Experts of a small language model: vocabulary 32768, 211M parameters.
Below are experts of layer 2 (counted from 0) of a mixture-of-experts language model. Rows are named router (the router's row for the expert), up (a neuron's input weights, with its number), down (a neuron's output weights, with its number) and show model dimensions 0-95. Each number is 500 + 25 x the weight over its row's rms, rounded and kept within 0 to 999. Numbers have three digits each.
After each expert's rows: a language model's description of what the expert responds to; "gets" lists some tokens that make up at least twice as much of what it gets as of all text. This comes from a sample of Wikipedia text that the model never trained on. Tokens count by the router's weight.

# expert 14
router:488441525498481447465525488456548531546511505527540532505490504533494538522489510500483477513504494503498499480519484506550485502491507532515494464534501483516537531497504489489507562504534459480515514457561541500474477485510491465491509513497518516518470516459477518459528503504521496491
up0:482474462478514489480487476492510500524488508502502527534489521513540504486492516545523485477488515509486494496525494465520505494484556522458433491507522486567527482486476469526525532527471479494537506492505494534493477505527490500491486471442459454528493513466496481483473525472484478502
down0:491482517467463532488520489474535492502520476537468506548462478482525470497498492488486474507493518518516484520485505486500502499525521548493506508454536524467500524504493523534574473468552521499481505467484511505471452528522537491541520516489508505525523480497515505517508514539486497524
up1:487486491486498452496464508533506455485485521548534498525560475505504474530505479517540459463536477521482462470522505514475488535527499500523490526529509513498528532492504502525488519457501512478531519477450479467546486512520504542490540538510472493538502509500503511533506534497507507481
down1:487495496481473521499520472511518537494528506505444475484481467533501497488497507523512489494510526510462456466505537504497489516533556493514501507455533496430504498494527550457527488513510521469510527545505557515485526540490530515448522506472489519476526513505497520505542508495537466531
up2:494498512504521515536524535530548536503529492532479476531511506513477500551523482507494498485473531487474448502508504481504481461482544530465486457539493522474525511485501526497481497506503518515501513512493471524476469497498497492506458474499513450510540496467489545504494503511549479518
down2:507480502473497509485521512486504504503501511498508490501491515517499493501489476483506467463459496472550478523483513516533496529489492492512485467510492517521480504514520478555502503472518559463488484488501501479508488475602501501473545481486503508494523537446488515508544522532497508549
Whole numbers and years standing alone in tables, dates and statistics, such as 5, 38, 2005, 20.
gets: " 1", " 2", " 4", " 3", " 6", " 5"

# expert 27
router:478445489454523554522480520471485501528463479487545490489468501503554476515478536501502482503503527530503516475508522489505542498506529515527506486511491506446492457524490525502525469519499493485486509484474524500466487504456512470467471532486505496479517475476499483504477520525477479467
up0:450506449550486535523510499498522495492480517522527510537461440508519491497525525483503514527508469524483528453502520453484538517527511492499486491491528472497548466517537504482497462469452520490514453491488504487473438480559519502496454532488507514511465508512516497535472477471528476488
down0:516471498515489480524497491540505506526518495509483504483496500503524495497493476473549538464513507517491499521482487440514513512519537494520518504472473486481533489501490484515500487503501497525448471474527471507473481511545481486492496449485485485492493486497519505471494543517506507537
up1:491488483516514511459520500491529516524470514517491516497518520502468492512509471514515506499478500514504557488468495517458510464468455515531490513505445525529497491561478465526497457526509494516479503507496519441506518511529546458505522527527491469486496441518471533504508542482492481466
down1:482514493455476487523499524472452500484556532541482450526461492502504500479519463471501503510530471488473524471495451512521500477496471495474455499510486522508506514479486555518492491498567531476440507516465459531501484504456520469481469489524500475500520505474511527493505505468502469544
up2:481459513503479491486517537535469504482493471505486496469535500538480502512522533516519543533488553501514520505528507525482505514550522510537519455488494472528477518524542510548488493483480474494484501463489500521495510497504465516493493492476519472424496511479513540510515525483490510475
down2:479500497509515437514523475535485517518498471459455488488487486439459486491461537536495483501476485496468489491495522508456487484516541492431516527493522515518488491560520512474507530517479543504488517506525492479478420511542515455522506516523501521529496475513530520512513441558501522482
First token of a sentence or line, mostly The and A, or a single capital letter starting a line or acronym.
gets: " The", "The", " A", "C", "S", "B"

# expert 32
router:518516478510523464473515566505503484499496472545484512508486506508521488497503495485483489476482472520512471462533502514508512519505542486445525515496470521532487521525506480450509566483501465505538481483520529478508492486486476498449489496488523515502519485455538517526472509498494466467
up0:495487500508471468511475510454532477490463490519480501502459476516543504544485498485534452526516545507514511499505463489482480537483474529479486492469510555525481531533473503509514512475543521484484520499533511472483520511447466467475469503510519497468514524494509508512492527509476529511
down0:459455517494496526518542535513491465547436463438464495507481527544512515486510527502477504505479470482470500527498468449503473515462504476488498495487472494499503568530478528477523524522479477503448478547515491500544525469515472518522541478547516503471481481503503507480467480474502467534
up1:470469519495492506534475474499505499478539471502531544488441476488527504477506536500483457476519475457590487479490548547537505500489503513527514495496489481502517494484520553510493487471493515479509502472495498501506468482452516521478506521525470553520465529461553486507500537437511500491
down1:519543516516537541519486500519486533504535536452555499540526479524449450512508474488500442512527472479461475422508536499511529480534522494482470517476475494493494497555542501481507487482556527548495452491483502538491453505530440528502463501501522463532502540557504476494539498494492485464
up2:504542505495517471510510454493522521534519461496443525524499487501496511479463550457464503459496535487483499502481483498504540486450516533477538546554502491495445493519473501479465504496497480509454499534520496535472484489482482472526519507523475531478554506518461486534490515530521513486
down2:479541524513523461470521541501468497524519449485465477510490542503469547481539474504516524482521492456494511529551461536506478470507474506459496516497517509514520481507543514515508489524509500479483540520480493518517509486527494489490481512488432504532485529528470489493490476497527495463
Field names before colons in infoboxes, like Country:, Website:, Genus:, Total:, (aged, and coordinate marks ″N, °.
gets: ":", "s:", "″N", "°", " (aged", " Total"

# expert 43
router:497524547482444542476465550533595518490484458513589491485518496498495489470488493488519532481511523522471508479506515470491507490508466536515501519541501505510486501488450489484514544456474510514565493484493482521484483475551490504477513501493475495515461533444513497451522495488521479512
up0:554502468505499509497519493513488521476553509456515537498525538518502493537495514534515503445492504504508544465488493551471519531514488506472479502506486520471482506498524527500506522488540520493501470479522502474503532483439470516473461499466452475541496485541499541499456482503518481465
down0:501486537478550502521484506478530473531469500503486515524483506535488510468473466531528476499486508483482495532506508533500456507506493540458460484518526526521492511489494482476504485483463514495456509480508507513535516480482514459487525465496449494479549484498498513479529521487483487498
up1:509472505541515472517498528502530463481560522501442478473512492480499511495537496453503484545494508511543536484514522517518505495515510474525506500504498483493530510542443493466494548516519511542516507485508510516480466507479494472488503486466522454493467538454498518500495511524559504472
down1:494466440517478522500447492515498517500487574531513561512526538523532538521464496500495490481508501485492482518476478504563490509461473497507484492489497525527532452524467501506508511503521479493470453500470492430523515503476484511508483543479512473528495471523530498499474494480505490501
up2:508513519533478490462480488513515541490534485550446482454520456480487520519521473471516489525498516499499543422519506539511496476508555504426486497537535492501471511507467526509512483494494523486539502482531485480460509565498531521486500481479510511542563496502514520499485534487475533483
down2:499527481504541499523541500494521452477478504494530490469444527514514490501493488516481465481492519504461526460514523485528481481490446485494473506523431471543522486481513537497525433488454526486494539511537468496530515523476524509505545517490511502535465497538501470501531504506480470531
Closing parentheses and quotation marks ending titles or citations, plus sports words like season, Cup, team, football, band.
gets: ")", "\"", "),", "\",", " season", " League"

# expert 6
router:495510542497482499470482547513507542520484493526521497501494501512518505477480493476491531502491480479527497523500508477534523473506470506424508472518496468496482504495467484501449540469515455508540508475536506508489490484527496422472500499496508464510506487489459552511477506486522472445
up0:472527490514535510479483533466470552526503487533512492478492540490495488478519521448466513479484495550507479483510461498511486466479495502460480501456490495540509491508500462509525547485470494494493478525485476497459487493503583488475510569501482480490457493505479538477498484516483504521
down0:464463480524475504496496489534492484457480471518475503481523485524453526480487481497505461481486506486518488462507488460567492513523561434470553461538484458522529498483506495556507499510531493463483518490535492494443478529523476482522493482463511523464536502497548489467493506514512511512
up1:492516487494517497533518525516484520515404431508524479529518490513528474535500505517538508472514501527501457449544512530503449500498487494452559506472474510461471416449499478503503497508473495491472497519470483468493529524493464487531481452483504528476490505508537531520480525495452490526
down1:483512463550456519555480504470447530537452517462475507478517484485504526464563503521508484467477482521483509484506481548446504476502482496499478516500452499507528502465519496491501530557508507465509520509503480503443482492482486487514454450471533517504493469557529479511460522467505495498
up2:468512517487475520515459526461479510510490501507489523446546503514507468492468514571523506470509512429467508511481471544495483531520499511478492471501501504501521498477501541512503475492509480488546541493507500512510479521492476496537474510490517490570528491488498520502525541470510508502
down2:512526554497515481486474506525508486478516468490501504542525542526531539505526514500516466549486474483491508568478481522520484478554511465512495510492491469475479518506488470504491480496509458489460497501517465522494515498508508526503513460486478493499520520428498513469520418488505512489
Pipe separators, dashes and semicolon-ended cells in tables and statistic lists, such as 3;, —;, Ret;, and |.
gets: ";", " |", " —", ");", " 0;", " —;"

# expert 47
router:488457561490504497514500549504496507479534498518517517504469466503510483499474492498476479475467479516491485469517501470511520491477533508484517453556509501492515493506495497418506511523492483514492488459554460463481475462513513492528500509488543474469496470475473509486528534487507494518
up0:498512495472493477473506506481495513500544509497503547510491457495475497538476488542490480531538509484498497487481494508512504521509494519566446472497470556503481455503549476511468542506492489543539490502484477468543429472545453482475507493484491494523526464459477466463515510489492469477
down0:493510516468487529513498497506513518544515444516529491497523496479522496503536463523512510545456490493497515495498517474507492511516482475495504514474478486513498510508495524518493502470465523519487521498506514480531538537503462521497531533508476510456498495509490507505477469521456492493
up1:490481523527517517468481526552464520477503509523512501481486387490459466451501528478508532489535512482521558483455506493471538439494502490504513471474495492496492483509528504510490513504503472483460496533483506502513483508529526497495505506491561470453478491490471500487524546484502485474
down1:474484516498517477482481469545509514487525487502473480457495484539526528515484482479495554503466498521479507476480558485440492513491554493531469503513497502462509537506489503506483529524503506448529499428546521496522526506528549511518510520467525498512503514505459508512479564484486523530
up2:491478498476480502543488496494539482493494487514501519523419508496497509508503502495471522512489505501525514489487492499514538480457472539496482508524503513512518499507536445513491524498523501477499502524469472506464550480524504444493473495489466512524498515486523468491469493448551469503
down2:521480478491520489541520467490538517495477485515512505510477545518495510506518528500500522477455469518528511498503532490507511540462488471577502500503494495534436514494462476530462502461490490536451539513471482483506505590493471493520508504534543510515530487510548516530506527465509478478
Digits and digit pieces inside numbers in tables, election results, coordinates and scores, as in 4,533, 54.46%, 0–0.
gets: " ", " 0", "4", "1", "2", "3"

# expert 39
router:494448480490494461498515505489480483462447515503464554490509503476527509480490519503493500544504529518527443520489452523517547500504471499488546503468568546521531459515541504475548494484490489478488540470465514450509531501492495451476512527460492468483513554482502467475491518499501504519
up0:484517492463486464502471522448437486494495485472519467512520507515477529475495475527416537514477533480504492503508495531510548494529500506508503534507439517480516548522490475503523500479467526506453501479471446480552486549498488506530488503478494453447514556490483466568516479490520502472
down0:476498516460492500467475460561511495489520472466474481530479522455544492496479531486480502480500509492471535487464467482494460520460471511482483517489511486532450450478506500457528553520469493495517518557498508507483493499458558483511493513530511496491528474505508516483528524439488496535
up1:524487501509504488522481487510498519512461503547553501461480485488515506516551537478489482509502511512538506511500480528552486493529474471474471494502514492507482524484514513554471496515492511507464489465514450477487523520546478518483538522491516547515458496501553485524476428487488482491
down1:508532514524503498452454482492500507470502457496499526500509450467506496494504555482494489507516557443504496482502487525534472517520525519501451524530516522463504522520489472455505518522505530525493527453558529530472479506493514481506496477463529516490513484462481523499540542524486485505
up2:458467539504503506557517481495527521576536509532501504497507492509495458510493498519465506463478502492527529493524486517518515510546477504486458500525485495510474507515506548492480506466554509489538502502444507506478502498501458526492517507501494476532498532487494503445447490511492464514
down2:525471507493506522468468546468492506532527496502495494489541508530463525490532471497487470494499476498510475550471487504517503491508479505517481498509547503475476472488533506467502504524493469504510485500445523501473483514565505496511496499525506509469512478455525525530439546527472514461
Mostly "the", also a, this, each, every, after a preposition and before a noun phrase, as in member of the.
gets: " the", " a", " The", " this", "The", " each"

# expert 21
router:471488518539477541489497480498510520511465539547493499502504486508475508548487510491504494521503501473526527508469538564516522480506511509502478510512471473483501507510520469454511523503469504508469479470519545483490535482506500502529514491487509504541537525482496473535477511493507477446
up0:473513483501487518495530490527443554485515487511546528542514473487532510444492521448526507485458499481493491527484497485485500488505483528503528500505532504467492423453461520512505501476529511458500521480521491485494508495516489509482528530500449495529522493484486537479502539483514517487
down0:517495499468491490504497458514510513528502496485520502517477490517502509539511528522520472507542481507549571578511501516518526510434516524541474472575493480469488547530472482500506485532529491495464462531495474457527501459514482485477489511550511515496483488504504468478499487504503519504
up1:445466487450511512531528490505499485474497474467460499498547483498535472497486518485528499498514502482456530533496478463498487489458500546484492510493517474526498449460472480530439474494504506500523462478523502519505545475500491516491573510521515504472539523449548565524493503481512521465
down1:492524532557484505517488513506521496510499526466526477491500485521474465469523508483502501489432504506492476486497491507498474502465540512470456494469486497499494445482470506452506468467482492518536480525521490489508487530487477482520509514541530548542464499508493540485538499462510480491
up2:492479487517527496490486464555487477539531537486497516515515554500504484499470483457493514533513489513506479471471517511504569493532534498499485469495484512524531516497530512484477508484521509475455461516526466463501523501477493516468452484450470482522509500492517483498532478505520469513
down2:519500565497491532538509520482498461453518498489509496479508482500507492509503483482504497441499504491490500494479510490499528511514493519470501475519506500483465512509556512488459477567504510483546519506480506523470467444524502489488486489524514493476532467539469533535504504515490528519
Articles, possessives and adverbs following verbs or prepositions, such as a, an, his, their, also, not, briefly, only.
gets: " a", " an", " his", " also", " not", " their"